Weights of a small mixture-of-experts language model, trained from scratch on English Wikipedia.
Experts: 40 experts in each of 12 layers, 80 tanh GELU neurons an expert, 6 picks a token.
Training: a variant of SOAP for the experts, 402M tokens, 6135 steps.
Below are experts of layer 7 (counted from 0) of a mixture-of-experts language model. Rows are named router (the router's row for the expert), up (a neuron's input weights, with its number), down (a neuron's output weights, with its number) and show model dimensions 0-127. Each number is 128 + 32 x the weight over its row's rms, rounded and kept within 0 to 255. Numbers have three digits each.
Before each expert's rows: a language model's description of what the expert responds to; "comes after" lists some tokens at least twice as common just before its tokens as in all text. This comes from a sample of Wikipedia text that the model never trained on. Tokens count by the router's weight.

# expert 18
It responds to: Digits and counting words
comes after: "1", "0", "2", "9", "3", "8"
router:136101053112107114104164126145083088135132164102102156144118067086121167158151103135130115133108119057194076065124200146117100100128128100117154120109071139104090131099105109181151131142161136115107121093126123107096153078170149121134162134158105166139125058142196088155176089175096168172171136133151109086157151144078110192160094120169142145130169085167128115174063141123161124151149
up0:094057136130154126113129109055116119135095129119151143139152102056138117145157174105102118090134069165160090134133101096128139116097153070138059117123092145126116129064175129138130161148204136100216133148135166105096120140070105161097174109134149132124121101129103106129078081111136155122150178126134175071144126142121140155178095164169109201112121044143111179139160134089175106147163
down0:142110140111115073152067108202134127157148149164142121120116160184099133109101067033094132135150109058095181152170190092133102141195110119144143117174098096060106157128176147128118105126114142083172117127101093080157130119131129138088144073104141129120085043102151149092175112204153137136141117175174128134134120161101108142120115109142142079142089139091105157089144117146119159122164
up1:139115210068160135162109143080145082102109159158120121133129110124138148143121138131135152138140129116145140150103154092173110117156156172088076159102088178114151108122123207136153144129162119115080114125179157105074096094109173128094126041137139166138123076184146082149137137132095178131183138162203141031137145113092160098112153179084141160079111135141085119169100081101131109119093
down1:120128139094141095168171153146134209142132125107160155156084130184054170083086117090098132115138128154096127177174107136139141118075099068116141130182159164161137154160168069116143122056064123125147141080139120153156075124121142160134107145133139144147178084124110122177161114104083080073096153179083155153127132162122084097162119146145168111160114143130027126117147116120111112179099
up2:115146110104118108197126165121119049138181108116076093062156127130173095202143081095106097166101130097129124156182171115152147178116139159114179141120050143070104102157144124146097093155131129062102111114163142120139131072112109121177150135106195154112138112133128126142041114100127095137169136144150144149139163121063209152164095136094149137104156129130100155133114108147155146173166
down2:136095150154174153105121164178134120129145126164137120136024143143122048175120167142165111119153132111163150158148120113120117092090107132083181122138106184109115113155080165128174152075096111185154120122078074099124133176087154110167167134130120085127072088110095061065100103096148132105099173181091128125137132111150159113138131140146148109132152080095158170129074170150129200107171
up3:150079150122142135141141080107153110076170108103084084135159179086137149097157111165094102172138088061179101138113111114104139170110112177078091139145119075144109115132134082163124252148130152132141150112173117111117105119115141082139099096099131133126128078131167106160135191110145147143160153169129134052115121126112095125122201151159166132131208138075119091182146133083105097108125
down3:114155076151091156176121118135172051109138129165137134104151022066124111138108149090170137115160118106112167103115147099127170172118154102124125123135135141160142163149124117145137106143127132151119172169151116172120109121128138108192097172080171129152117163128121118078086143159043135113114089174104052092117106129106164100126185119167156061125049176129131124139154119120166137090054
up4:205138139158138144144138144181113107170109120155138155091152182092100142142126128056142051107114148100131118127128125086147081110099137093172128167080126144137085062116127149130135125110173087074171077139110152124152121164155114091128176110143156085081065092119090071179149124160171097198096128087132116072161134082161115158157147148141111171129125169143091077154155172087116105147078
down4:105135085170147146149031134131094162124135101058153158134111142124104123140104103119143132108113167143110171145103098133168191194099101168140139154092109117140188163117201148080165125118124099119130172141128126164139103095176113123150058112225083143114157091185112068081085071091117195112131161146138127092111131154098121097135143144122095138124149050141128121140106099100116127120091
up5:159109128130088083154097129139113127233120161127106130131114127149132119146083135119119194140096144200078151142160141103081060106148145133098082147097118136080144092115093109163102111139140114107108138127123172140075125089094097191095170115115174080146130103102095092118162137157136160185107155126069152153135176141143126111186110107182165084156151128142029145126153182095119093165166
down5:094132189100122072191140117103130165087130125181189094194124114181104142076119069144110086136118146143107087119151064074138118066137136098064149109128132106152080106178142150121112111045124116189080157146084150155099142119185103102140134179100145107150159141133114107082115144109199124120125145099103149197163142155158132133142154188131091135121169144116097118134159173138153157145124
up6:104081121138139114147134186168138131170158117132100111113091064130134133155083165073101190127135111116150176174099160114152090131117085089125068152179086136139114141079058111137149126183160158137132131091158144086113153128134138169116151133148110117148085075142156097164176060112119105206177115188167096128140111075128117173147087136112160136127156109162104166046160078172151114135153
down6:163167110196120146170123128135100117103118142119186163103202191145122149123149132137120160185134127165103160152114091200107095152170116112184119125152149103105121107118172156133126163044104161162141117155164153094105111142172073166113136106151098140064118117125093178098140161135097130101092148051149117144071103088139133079113074177114107113097097119096083107184187154078126134111142

# expert 4
It responds to: Plurals and table numbers
comes after: " ", "1", "2", " P", "–", " p"
router:087070133113145077156131105120130108158150103106104130165143126132048200126140107107134173158048153146132159104110072138140109090133116079119150070106074147154129117115197117083147130111236162078120155184123108121110110127136102151155137099154113147172131143119164089183181185167123119131156106145111151070109125106108091141153191151115096116138127076137094161155134117148103188129168
up0:121084110090158055102151107125141180128117147125132143114173078111138158128068184169133145156116090110187165149117142158138105123088095116089110135134098157098154060160095115089100092143131175104154152145131175090099070125154139162156191178145120177149154050168147128116079089096138126047117187131110105159117186099159143150116145159154127148124110106142124127157065133123104163201148
down0:112114123131106162129124144090118161115088139129072130203156165121111065156137082092130130128142082140116096172149103091123102128137147200161071141150203024091141084093110135122167117156139137196128155090137111123070094159123122110158144112125129095164161105136161149121133125097132126116153110153109201128106112201182110172145156154111112157148088099185078067115085113141153081106151
up1:086105110117115141146183111168127115084150183162100098129132102116160154100153135134087123113097144121082140117161152138074103178070104129068095182065095100081121116139122198065154099158114096133148125148146150083149174104154147171148167088129144152144162084092094177147111163185103149161096152110146140198137148169100101140158140173088127110083118180067115082152115092064106134163135
down1:131095126127138185095153162122075150107116110086172149131149182135199109138129137152092066084095181195108114141154135070145100133108053120118096217110149133147205106121098186104114138135158128103068109137148079108148116101066160135159069135131097098079120126146158131118162114126090122153126144155201074160194163112117117168166131108145122126087141100112141120119120148102128148124075
up2:119137185139148142148154084169056054107180163134080137113095103108090158155133180130180030182125139138147166098122145187160118094138099089086137108123138104131124087160159133091132095088138118099145141112178125172121063133233086156185153088141162129158126110144149151108088083119072114140133113128120099160110104122144126156155144128126098150140203162129097135119154116118125163094143
down2:148148128118125068118158167170190110104050172173166139089110110119148148154136053119082146086157140128066120077121079140127156171162103110107162156162031133133139104155125130131106149106130115110123193143119136130153114113111152163087085123186128154137138189101163112115174144085149111100117092114209151157139116139115159085074071103201129124139117106164152143141107151115102097080145
up3:074189125102156113180140152128181068127147135097156136186099096093142053101124132130092093142102074140115123109145091142089127123100131079110100102146129181104134139102153145147140099151120098188103077117139172109123128091130094160106110151159141193189095135147185119120091165153117158183137153100144100115103107221150061111087145134057137135091120154073136168145119091174145109137175
down3:148143124130132099075091130132121133122148139164096157153106069143141165165139120066130148156155120136135120071120118069150122134118125149120032045078159143147185148136218131130179165124086128105079119158107109149147087128172161137127148071118053162129142110121131117153094149112220122083095149193152165119094125111149100154105139109126129123056155131099136155181100154105175146126108
up4:118086109113108122090118127140150139158145153123119232108140175121128144103128185058175122130126116137130120068134100121083132040169112135137105096100086062159106105164153141147101130103077144115097100169138116116100172128135188154133106158177106137207153189141104114185145088133113171157131137103130123111127112126141138117196088131116119157146098200119170164108114078143098172057157
down4:130138161191136079153186141138128116042105173117130081175137150152154107148156168186108167099183082118106074106124126132189120139102114135131127186123127119140145244085107072125089133088140106141161114123110096108123110124115146118133140156169133148126108107092158130086124134114143187178133089111095135147102126069170086155171164062117089077139157143129146061138140129144190107126129
up5:128094098095161228211076116080150140099170122138148114166136184128160179090086115127132160125150109139112046098157138110084178071098091132111152096121151155166143156123166153103149110134109139090170138148116133122098114135133109083135134154137204097111131106119111115142088132105073109111129137032137084092121160142149137170154149112084076127092130137198132128155141108104145137091190
down5:195121154107142106094160080112141117146113154118146197136086133163078135101115109129141101132141129157163120072088105138112091105153140101186124108138166168138058131085134117111130051169151184161124101129109080113171088113061122161194120127170147144070123111131132140115140210099080121178108157125153060154150129164142116094152137117228113122141120164097141135124138100128080181162133
up6:089097134121128153082121104078118183090110147134155140120088102074125138156135142122167134094097102112130166128098136186138126133133154149104118060094170111115149126088148088127176104058171147066124144127096062134093090150108132162192113115132103096123168111133114084178127128148087089177157108094116196151146138102118138204095123238151123063127127106171159172135149165141147091131163
down6:111108079134130119154163168126119139141168100116165121132142127063091136115112054121187132085100122090064145091089135108094145089117049149140107130152096099139105133207113160145123130164106097144119180152185114139122142129154095085089112148177090102090087103172060196134155124095117117192202140098138135102099097121147133154130158128144136152173108125118183167172118154153195148077121

# expert 9
It responds to: Punctuation, digits, clause links
comes after: "1", "9", "0", " ", "2", "8"
router:103127115087157127123125165129115104095160132128092177136112126111144152134136114140188116157110157086139103061111123157146137104165064158119187126134107102122125156089143089152123040211126110054103154061042145150096129070141130079100170166135084171114099084134127068142142150146153142170152106107146110095110126129138093177148173161145150152144084176114174103136115107080157192133137
up0:119135148153165150125135099177102119108133071134105119064121112115104153189083143132077067078120106122096155157180100139181122113121093134093112134103094115083171176116160076174137151158100114139152161123079081148136117133198153129129155202153128096163046124095162145083074098174180166128131141146134130132109180138087110098173162094124186115187133104158154128151119174076158128118121
down0:057122138148164117114146118137049126128113122101122115091104157131166097170118178102145144111092089100066109185133152112153164115109153202140140100138107049134131102118135091177085115141123129107155099114095129167155146105163100162127108095170141205140152136122099092106176066143175160138108144100116124115202137091167074131102126083130118174100120098131233097111133142067142115159106
up1:137166123083092169099150072097149077156128141103176127147191171124178119091133114098176079179125092137169128096088142110157063125173096101125089101170074084105134130096098162160177135145074105079098111116137117152112153127184147160087200134104138141145143057155073118114138099146158124151125145174096172102069149174142140166101180152173089112125114117136124122098134132118112166129064
down1:122121128163115100162088186112146100124127118128156128227144111108157175090154155128107148197106154130099074098174145142087178149124122085111128150109090068167148107130153122119072160151181121153168119102103101149113133141149148165154116142167136104109094089137229122142038188157110156163126104150101111137162169115114089113108139073106130083186088118119069140085117171152124112118155
up2:123132137142139101156129147136112131135132144157131157061169103105110140100133107061139145136088154143183061103097107126142057154169063098123110129119099116095091194160199133109119127140110112143122129109081125148050161147132134142181159127164123106165137239126107115099157156161087123122082139075115098084109088105123123183116128194139186165109127104182124155180151077102122105106150
down2:171119168152098126131182136144149142122118165132072113124091131086154149092107101076161120140122142077154105094125105111146086142109207148119157115152168105155101169163106179172079051136081119159068148095083163138104096061075162145165102124110110145090138156129151100156174102095136143140154182172124163160093150188149114145145163093165106148092164134109129124128087131037158112078148
up3:084136091094129102114126103133148112068104118079151170086138082093149087110158102150175098108105147143095115148117140123130104140090092143105142111076099083122106107117133116081160163122096099126150137029181131167162136154131118159103153108126128092118113141189153156149117143208112186146108142207100133210175142118104158148162179159209137144130158179187142161090135115156086139096145
down3:119128104097140140112172108162155092136118106073140179104107090106172091161163107170175128109101127156109111121165121111119139113076089127134128157110102089167094100152120159099143199099143127193111100127210187121138111137111097119172131121122109080157196119160102138134108109111146174066104177179119157118135143172092171115172122206173115203103141108137097104061100054154130111114126
up4:136122097088141101079143202162116131125192110179150168124135176123085117115108082094128132198138121151130138155154131122164129084148123126151170119124185192110089081111098147107140117090147088122067106116096130098109109131132107082081157161087081100144142137110163081207127190100112161152149190042108126150150102166133117117115126077130089105159069130102131191117161152136186115133113
down4:151131123123141175076183151105108141067101208074190152080121147086137119140044100158108078130152131208089147120139159165116082117145114135171147155147142172124156110099130152078185114106115131141105170116106101134101115084144088163112133149086184171177090125093099117190125115102115189138147121152097115065120174117095172154124176148072109145092135173095127111154111117140118106118139
up5:134107127172174160084111145109093083150146133117144165164162125103104050095092160158177142103121098131116172108150081129149122086100173150131128081147129120119173184160142108132153115101081151072135139125126144141127156072189101093153166124192093076134151165096088097128065074075156108117137125150171117118117141147105080134147128160199109151142127147087082099205087070113173122091154
down5:115171140146113152171088128139134108087120128101158123182127113114133074154123151150115108156122072173141132190154085147092159116103186093117116127142166149118183091112137055112172125133156149165123150072084112177140168093101172131148091118113204118132127154187115108093086112143143130069193169127100097154127167186106137085081150149175146114087139132119173108113122099154115071043084
up6:085075081185161071134154193114166105147190125101128048121114107029127142122128132109096103189070143154089151090113121146114174158135116148197117154071122108142078128139143179113115138144123142131181154115095138175095077065112111152125091080123172157108135106070141131123131127119138144194098126106153178119111165128130135155106097200149111112110161118189127116115120128154140147140113
down6:185137196081101081077139141112080136085118118157169157100113105170149154131109144165128137114141126095129150132164167099071142146181056146179109107140136147110132131123149084167148202181092078087083144163156094101087083127110146133069162164102163149159149127117105144144141105107118106082130145179159117121128188095155096153114155117135076158060134150120064075162137128099102129118061